{
  "n_layer": 11,
  "d_shared_expert": 0,
  "normalize_top_k": false,
  "balance_loss": 0.000631,
  "router_z_loss": 0.0001,
  "init_std_router": 0.00934,
  "lr_router": 0.0014,
  "vocab_size": 8192,
  "beta1": 0.95,
  "beta2": 0.98,
  "seq_len": 512,
  "steps": 9153
}
Below are experts of layer 3 (counted from 0) of a mixture-of-experts language model. Rows are named router (the router's row for the expert), down (a neuron's output weights, with its number) and show model dimensions 0-255. Each number is 128 + 32 x the weight over its row's rms, rounded and kept within 0 to 255.
After each expert's rows: "raises" lists some tokens whose logits its average output raises strongly, later layers aside. This comes from a sample of Wikipedia text that the model never trained on.

# expert 1
router [101  94 129  93 157 137  88 165 122 127 154 122  86 141 172 206 186 154 136 149 151 132 103  96 147 115 154 138 133 127 100  88  88 157 123 130 181 155 122 156 141 144  55 124 132 145 134 119 159  70 124 137 141 122 108 151 181 120 122 105  84  81 153  96 165 149 134 155 117 149 206 147 182 164  80 145  75 187 151 165 155 148 101 136 158 169 207 114 130  64  96 140 120 107 152 142 122 138 156  56 121 105 115 107 106 188 172 186 134 104 129 130 123 117  76 108 114  72 186 106 111 115 109  82 170 128 110  83 161 135 164  98  93  93 139 177 137 127 102  78 164 144 115 145 139 114 181 179 171 140 129 210 137 149 103 154 130 176 141 142 138 174 128 150  98 164 123 156 106 144 135  97 151  76 149 185 117  99 127 169 130 168 132 102 140 123  85  90 161  96 125 125 112 125 112 118 107  92 138 143 119 107 135  80 151 204 115 139 112 109 159 110 110 184 134 195 135 151 150 189 129  81 145 172 186 125 127 154 109 148 103  73 145 163 114 109  81 154 193 107  83 119 162  59 115 120  99 212 165 126 132 156 102  87  84 122]
down2 [127 151 206 120 127 114 128 124 240 127 130 117 117 132 159 156 101 124 150 176 187 202 127 125 204 138  19  81  61 128 128  93  49 180 133  90 128  74 110 135 107  99 148 169 129 197 124 152 131  93 189 145 126 127 121 113 120 104 132  45 135  48 130 127 126 133  99 103 117 103 123 169 117 130 117 127 121 133 130 147 164 117 134 137  89  83 129 137 166 145 125 129 127  77 179  90 137 135 190 127 144 137 109 114 160 113 110 174 148 126 137 131 128 163 132 109 129 120 134 137 129 127 145 130 131 113 122 112 115 117 129 129 111  83 137 131 174 197 128 108 128 141 142 120 177 125 110 131 173 134 139 109 151 144 186 129 165 127 121 149  85 127 214 136 141 129 136 129 103 148 163  87 239 102 190 131 129  88 142 131 201 148 113 127 128 157 119 146 104 133 127  97 166 133 132 109 129 182 126 138 108  74 126 130 149 142 128 123 126  81 122  92 129 126 128 128 119 145 200 131 132  72 141 227  96 168 136 128 125 127 113  51 165 125 121 118 126 111 243 142 100 148 128 119 128 128 125 126 183 156 127 128 196  80 143 142]
raises: " and", ".", "-", " ", " of", " to"

# expert 10
router [118 140 141 153 156 155 104  97 151 133 155 116 105 163 191 184 184 106 140 135  81 127 111 105 149 167 144  64 124 213 115 121 137  79 142 116 125 157  83 115 131 120 150 151 167 147 101 117 111 148 172 135 138 188 118 151  94 136  76 104 155 102 125 136 156 157 150 150 122 159 176  70 119  97 173 105  96 118 110 169 115 146 135 109 159 140  57  66 131 115 109 144 139 116 161 142 136 161 173 142 143 120 123 128 151 209 147 135 155  57  88 153 126 110  67 107  72  99 142  68 140 162 101 120 164 130  62 171 169 119 136  53  99 138 101 159 115 124 135  96 176 150 137 145 131 117 125 133 108 139 176 189 177 141  82 134 156 154 148 146 157 145 126 174 138 181 105 121 111 101 140 125 157 141 120 162 129 181 111 123 121 116 105 103 122 139  48 116 110  96 101 110 107  93 220 161 113  81 116 125 194  91 115 142 116 175 165 130 122  99 113 163 114  84 108 181 164 142 192 173  62 134 144 159 134  43 113 113 138 107 123 107 133  72 126 160 115 147 162 188 132 101 105 152 113  79  89 139  92 167 166 164 124  87  54 153]
down1 [126 107 152 125 102 124  62 131 174 169 127 130 123 121 130  98 136 105 128 132 139 138  49  99 109 172 130 152 123 129  72  80 148  59 106 122 138  87 139 164 126 121 114 127 182 162 175 103 172 133 146 121 127 160 123  61 123 118  98  87 129 191  76 128 214 114 128 110 137 183 141 125 109  90 133 129 133 155 128 130 109 130  22 121 104 121 105 129 137 122 159 135 150 175 136 146 185 126 129 128 128 138 135 103 110  81 135 122 148 158  90 121  82 114 122 101 120 130 124 171 128 124 100 170 212 129 129 125 145 114  84 186  37  90 111 119 124 134 124 110 114 126 127 123  42 120 141 110 146  94 140 135 178 135  91 136 101 128 157 125 133 124 166 120 191 157 140 119 142 120 126  68 157 125 167 133 132 190 137 125  97 121 128 116 102  97 237 125 125 138 208 148 128  84 122  59 103 120 106 148 139 110 123 117 123 199 100 126  99 127 128 102 156 151 153 112 164 207  99 124 148 130 154  59  98 117 126 131 176 113 130 130  34  46 120 119 127 143 126 185  62 103  78 127  83  99 118 168 139 120 117  34 113 119 126 127]
raises: ".", ",", "ic"

# expert 11
router [191 152 210 162 154  89  93 145 142 102 158 130 124 104 179 130 169 165 146  83 148 119 107 125 124 111 118 115  15  80  77  93  86 123 143 109 114 156 133 104 208 127 110 129 157 146  89 165 161 138 149 122  94 183 119 102 122 168 117  61 184  94 103 132 126 151 155 164 114 148 147 116 128 162 116 103 144 121 172 132 103 135 129 157 149 136 111 114 116 144  87  57  80 105 144 179 174 148  88 109 166  69 181 120 124  79 188 142 117 102  62 132 173 119 118 116 142 113  87 143 132 160 144 130 156 144 127 127 142  91 159 131 126 134 106 150 144 125 147 103 149  90 155 146 156 129 139 126 139 124 166 192  96 137 115 139 124 132 150 113 148 148 125 132 170  86 179 118 126 130 100 105 126 145 114 123 148 128 101 150 151 121  80 115  84 144  64 113 172 121  84  11 125  42 156 155 142 113 139 107  87  87  89 105 176  78 117 185  90 152 156 170 128  89 131 190 151 206 154 144  80 116 155 184 148 102  89 134 159 111 104 148 138  79  98 161 175 169 136 170  97 122 123 157 104  86 116 154 150 188 140 156 108 114  99 164]
down1 [138 112 131  75 131 137 131 133 140 128 159 139 147 121 108  80  92 187 174  81 120 121  96 182 131 125 137 138 135 121  54 137  59 119 135 141 129  98 135 122 109 119 130 133 244 123 128 169  34 128 128 153 151 121 129 130  82 127 113  98 116  46 144 128 107 155 109 159 126 112 136 129 128  86 178 127 122 149 122 132 169 143 157 128 134  37 128 159 124 128  96  82  72 165  99 130 198  61 206 120 145 116 214 158 148 212 186 128 135 115 127 150 125 111 128 144 116 104  58 129 146  83 128 132 121 175 138 149 105 129  95 129 104 128 126 169 131 166 165 133  99 127 120 119 147 151  99  80 127  87 105  48 131 236 102 142  40 183 122 117 114  95 235  96 131 103 147 114 128  97  54 123  88 116 114 134 116 120 129 126 137 134 133 104 127 141 129 117  97  90 155 116 162 169  88 146 119 136 121 128  53  87 128 128 159 174 144 127 132 191 122 144 132 175 125  73 138 123 113 129 107 118  95 127 133 200 129 152 127 126 130 131 131 148 147 132 126 190 165 119 112 126 166 128 130  70 169 128 129 128 121 117 112 127 115 129]
raises: "0", "1", "3", "4", "6", "2"

# expert 38
router [157 107 176 126 100 121 200 122 121 113 197 140 112 101 176 156  97 130 158 125 172 110 103 111 140 117 146 137  91 108 100 100 127 127 120 101 144 168 129 179 142  92  89 118 130 185 104  79 123  88 162 120 122 150 148  54 137 138 106 111 208 140 130 148 134 161 118 164 105 135 149 121 106 146 137 153 108 179 141 128  74  90 169  80 106  83 157  77 175 112 113 115 106 107 164 123 130 143 123 114 126  98 132 120 126  94 126 168 158  88 107 138  58 146  29 101  65 121  70 164  87 141 100  76 145 125 161  99 215 157 132 111 179 166 126 114 128 148 133  93 176  63 155 193 157 181 136 135 134 143 183 147 131 181 121 130 109 124 160 186 176 150 149 118  99  82 134 145 125 144 142 110 143 151 126 158 143 119  97 123 134  69 113  94 135 184 106 135 106 127  88  98 106  72 111 146  94  85 197  86  97 102  74  94 164 166 125 181 108 133 186 155 149  96 155 176 157 144 114 167 123 141 145 157 141 124  74 151 173 111  96 115 124 128 137 178 140 181 109 119  52 122  85  91  94 111 102 148  65 133 154 161 171 136 157 126]
down2 [126 144 118 161 138 103  83  85 143 118 125 111 128 167 105 134 125 210 134 133 133 134 124 131   6 103 152  92 142 141 135 120 135 125 131 111 100 111 108  87  86 123 124 137 127 120  13  98 127  90 140  98 109 144 131 144 141 147 168 128 170 114 127 152 177 116 131 132  87  96 113 125 162 133 116 155 119 215 143 126 150  67  95  70  71  72 130 123 119 153 104 127 129 169 170 179  77 106 117 127 150 109 129 137 140 130 126  43 107 189 115 115 137 155 144 182 130 155 134 131 140 206 126 140 172 159 124 132  86 132 124 113 138  60 142 147 128 208 115 128 127 132 126 144 124  63 118 149 135 122 134 128 112 132 148 105 133 150 192  74 124 117 122  93  92 176 124 118 130 108 160 139 142 132 164 103 135 149 114  39 108 133 148  93 128 100 130 141  49 119  84 113 100 113  83  73 126 154 108 128 118 237 189 127 132 126 131 131 187 148 125 142 133 127  57 106 190 128 130 102 130 125 138 118 176 105 116 113 114 139 121 127 111  75 137 126 169  64 138 111 126 154 126  78 158 120 124 118 127 116 185 113 127 248  78  87]
raises: "l", "\n", "\n\n"

# expert 18
router [155 145 125  87 196  79 174 159 113 102 122 163  42 149 128 217 113 117 129 114 113  97 111  82 126 119 120 138 120 220 127 138 107 196 151 103 134 103 141  88 122 141 101 159 126 170  29 173 151 163  91 139  96 134 113 150 155 130  89 114 158  75 166  92 118 126  91 148  80 118 153 105 105 117  79 131 143 138  94 172 119 177  98 155 209  90 136  93 124 145 101 118 109 121  97 111 128 106 153  93 165 136 127 113 118 150 149 185 116 127  94 139 112  42 156 121 170  91 120 127  64 156 150 112 160 111 110 150  81 120 115 118 122 105 149 161 158 101 190 142 161 128  84 101  99 137 124 212 166 113  96 144  65 150 125 104 133 172 161  50 126 174 175 139 148 135 173 148  94 140 138 115 175 122 175 147 102 166 118 115 119 124 147 153 101 114 153 132 147  62  58 127  57 157 131 129 120 144 130 111 120 112 135  99 119 142 168 116 120 159  96 124 119 189 147 155 185 158 142 109 152 122 124 106 156 134 106 136 150 141  87 136  85 150 122 124  86 105 155 181 125 103 167  86 153 109  66 151 172 119 170 151  49 102 112 129]
down2 [118 142 125 141 106 123 159 115  82  93 125 118  97 127 172 215 135 128 168 141 129 133 130 118 127 126 141 134 100 108 157 128  91 176 156 128 110 128 131 142 181 101 102 126 165  96 116 118 147 122  96 125 154 129  66 105 129 128 136 103 124 122 105 128  45 143 123 180 114  95 167 142 135 151 134 129 111 128 130 138 202 153 164 115 105  74 164 126  99 118 127 129  84 138 137 120  88  40 119 139 136 129 103 133 146 111 182 122 229 119  77  81 173  65 146 125 122 122 128 184 126  33 118 159  80  70  95 122 120 169 194  87 158 118 166 109  93 135 112 108 111 129 105 156 125 126 128  72 122  63 122 139 128 136 172 131 107 200 109 138 101 105 159  76 168 147 147 111 134 165  82  70 143 117 141 127  26 158 122 150 123 151 157 196 125 136 116  92  63  48 170 129  50 158 108 153 128 142 107 157 184 128 126 130 131 127 105 137 133 110  96 167 139 147 126 116 107 150 151  51  99 133 128  98 154 129 134 129 148 142 174 109 126 115 255 139 133  87 104 122 128 119 116 102 130 115 126 129 132 174 131 130 134 128  88 156]
raises: "'s", ".", " and"

# expert 36
router [229 131 127 147  97  64 129 154 189  99 134 163 126 118 204 187 134 142 199  97 137 115 118  97 107 141 143 134 120 132 105  52  99 113 156 138 117 148 138 113 191 133  86  76 122 181 109 180 165 112 141  92  96 159 227 142 124 183  84  96 168 107 182 129 196 136 164 173 127 178 174 120 128 128 135  99 153 134 120 123 138 151 118 177 129 147 109  93 118 129  99  54 122 105 166 147 187 130 128 139 105 123 145  62 113 104 162 127 103  83 108 112 162 153  77  84 118 141 125 141  78 137 111 128 152 114 135 131 134 121 185 117 137 103  98 136 141  92 119 138 149 128 127 159 168 121 102 143 147 139 163 133  96 144 135 124 180 201 151 120 140 168 158 120  90 161 140 161  91 143 111 116 134 136 177  97 115 105 104 127 174 112 141 128 146 209  42 148 142  66  84  84 108 131 166 135  94 136 206 121 157  87 123 124 124 127 124 158 143 139 143 139 100 138 131 136 136 128 148 145 128 113 136 168 208  51 116 127 164 117  62 132 144 157 131 149 120 194 131 171 109 114 106 144 117 131 132 163  43 151 169 176 118 100 135 142]
down2 [114 135 128 129 122 107 123 121 124  97 125 131 134 135 137 126 124 106 122  96 120 125 164 137 123 128 128 121 119 146 126 141 104 133 165 143 120 126 151 171 122 125 125 153  96 106 104 138 106 101 165 121 124  97 121 117  90 125  65 206 146 131 131 142 126  95 162 152  77 129 138 128 207  71 106 127 113 138 111 133 143 123 118  75 138  71 156 140 112 101 122 119 176 130 143  52 157 132 131 133 117 136  87  88 138 130 139  91 154  84 101 168 107 127 141 122 148 100 183 136 194 118 140 131 174  51 102 159 118 120 190 125 118 125 121  45 126 205 134 164 197 168 122 115 129 202 115 116 129  41  79 128 100 110 134 108 117 128 135  90 160 130 133 142 128 135 139 129 116 184 126  30 124 130 132 117 153 138 161 134 151 145  95 106 142 117  82 144 127 157 131 135 149 122 128 103  57 124 167 148 128 137 105 141 136 108  92 128 186 128 163 126 191  84 127 159 178  28 184 120  32 147  89 153 118 122 128 121 128 207 116 109 191 116 220  46 133  47 129  72 155  56 164 125 169 120 129 173  97 146 138 178 130  71 113 131]
raises: ";\n", ");\n", " them", ";\n\n"